Experts of a small language model.
Training: a variant of Muon for the experts, 526M tokens.
Below are experts of layer 4 (counted from 0) of a mixture-of-experts language model. Rows are named router (the router's row for the expert) and show model dimensions 160-191. Each number is 200 + 20 x the weight over its row's rms, rounded and kept within 0 to 999.
After each expert's rows: "mostly gets" lists some tokens that are sent to it at least half of the time; "comes after" lists some tokens at least twice as common just before its tokens as in all text. This comes from a sample of Wikipedia text that the model never trained on. Tokens count by the router's weight.

# expert 5
router,156,195,192,195,201,199,223,235,217,192,180,185,221,186,178,208,221,202,212,188,191,222,214,201,191,221,179,165,194,182,173,190
mostly gets: " |", "|", "°", " second", "---|---|---|---|", "="
comes after: "\n", "|", ")", " 0", "==", "%"

# expert 3
router,201,218,224,170,227,190,176,217,171,160,172,205,223,163,209,200,212,214,191,201,190,205,200,182,172,229,163,188,223,183,178,173
mostly gets: " on", " for", " and", " as", " by", " was"
comes after: "s", "ed", ",", "ing", "'", "ation"

# expert 10
router,200,216,211,187,183,216,173,203,184,197,194,179,195,247,161,207,191,205,227,196,196,167,202,173,186,209,216,196,202,187,207,211
mostly gets: " A", " G", " O", " S", " K", " J"
comes after: " |", ",", "-", " and", " K", " G"

# expert 13
router,187,199,198,209,213,171,202,218,205,204,215,185,223,218,208,181,176,213,184,204,214,244,172,188,195,191,173,198,205,211,204,194
mostly gets: " Al", " 2", " 4", "4", " 1", "2"
comes after: " |", " 19", "|", ":", "–", " A"

# expert 9
router,184,233,214,215,217,188,213,177,210,212,161,211,240,206,184,181,187,182,196,207,237,230,171,208,203,217,214,187,203,195,204,227
mostly gets: " I", " Ro", "I", " Ma", " O", " Ho"
comes after: " ", "-", " F", " 1", " f", " 2"

# expert 14
router,192,164,175,200,202,191,183,185,218,204,244,212,232,168,170,171,203,181,174,199,237,231,202,202,181,223,186,206,213,193,145,180
mostly gets: " 2", " b", " ", " 1", " 0", " 7"
comes after: " |", ".", "\n", ":", ")", " 19"

# expert 21
router,185,210,208,205,216,210,174,178,174,173,175,212,190,210,203,182,212,196,222,177,205,216,207,182,191,222,204,230,196,189,190,197
mostly gets: " re", " con", "===", " do", " over", "=="
comes after: " ", " re", " be", " was", " b", " w"

# expert 8
router,183,208,233,184,194,182,240,185,211,222,206,198,202,219,167,207,186,182,199,217,190,196,177,205,196,239,173,210,208,163,162,156
mostly gets: " W", " re", " co", " F", " w", " sp"
comes after: " ", " re", "-", " (", " de", " con"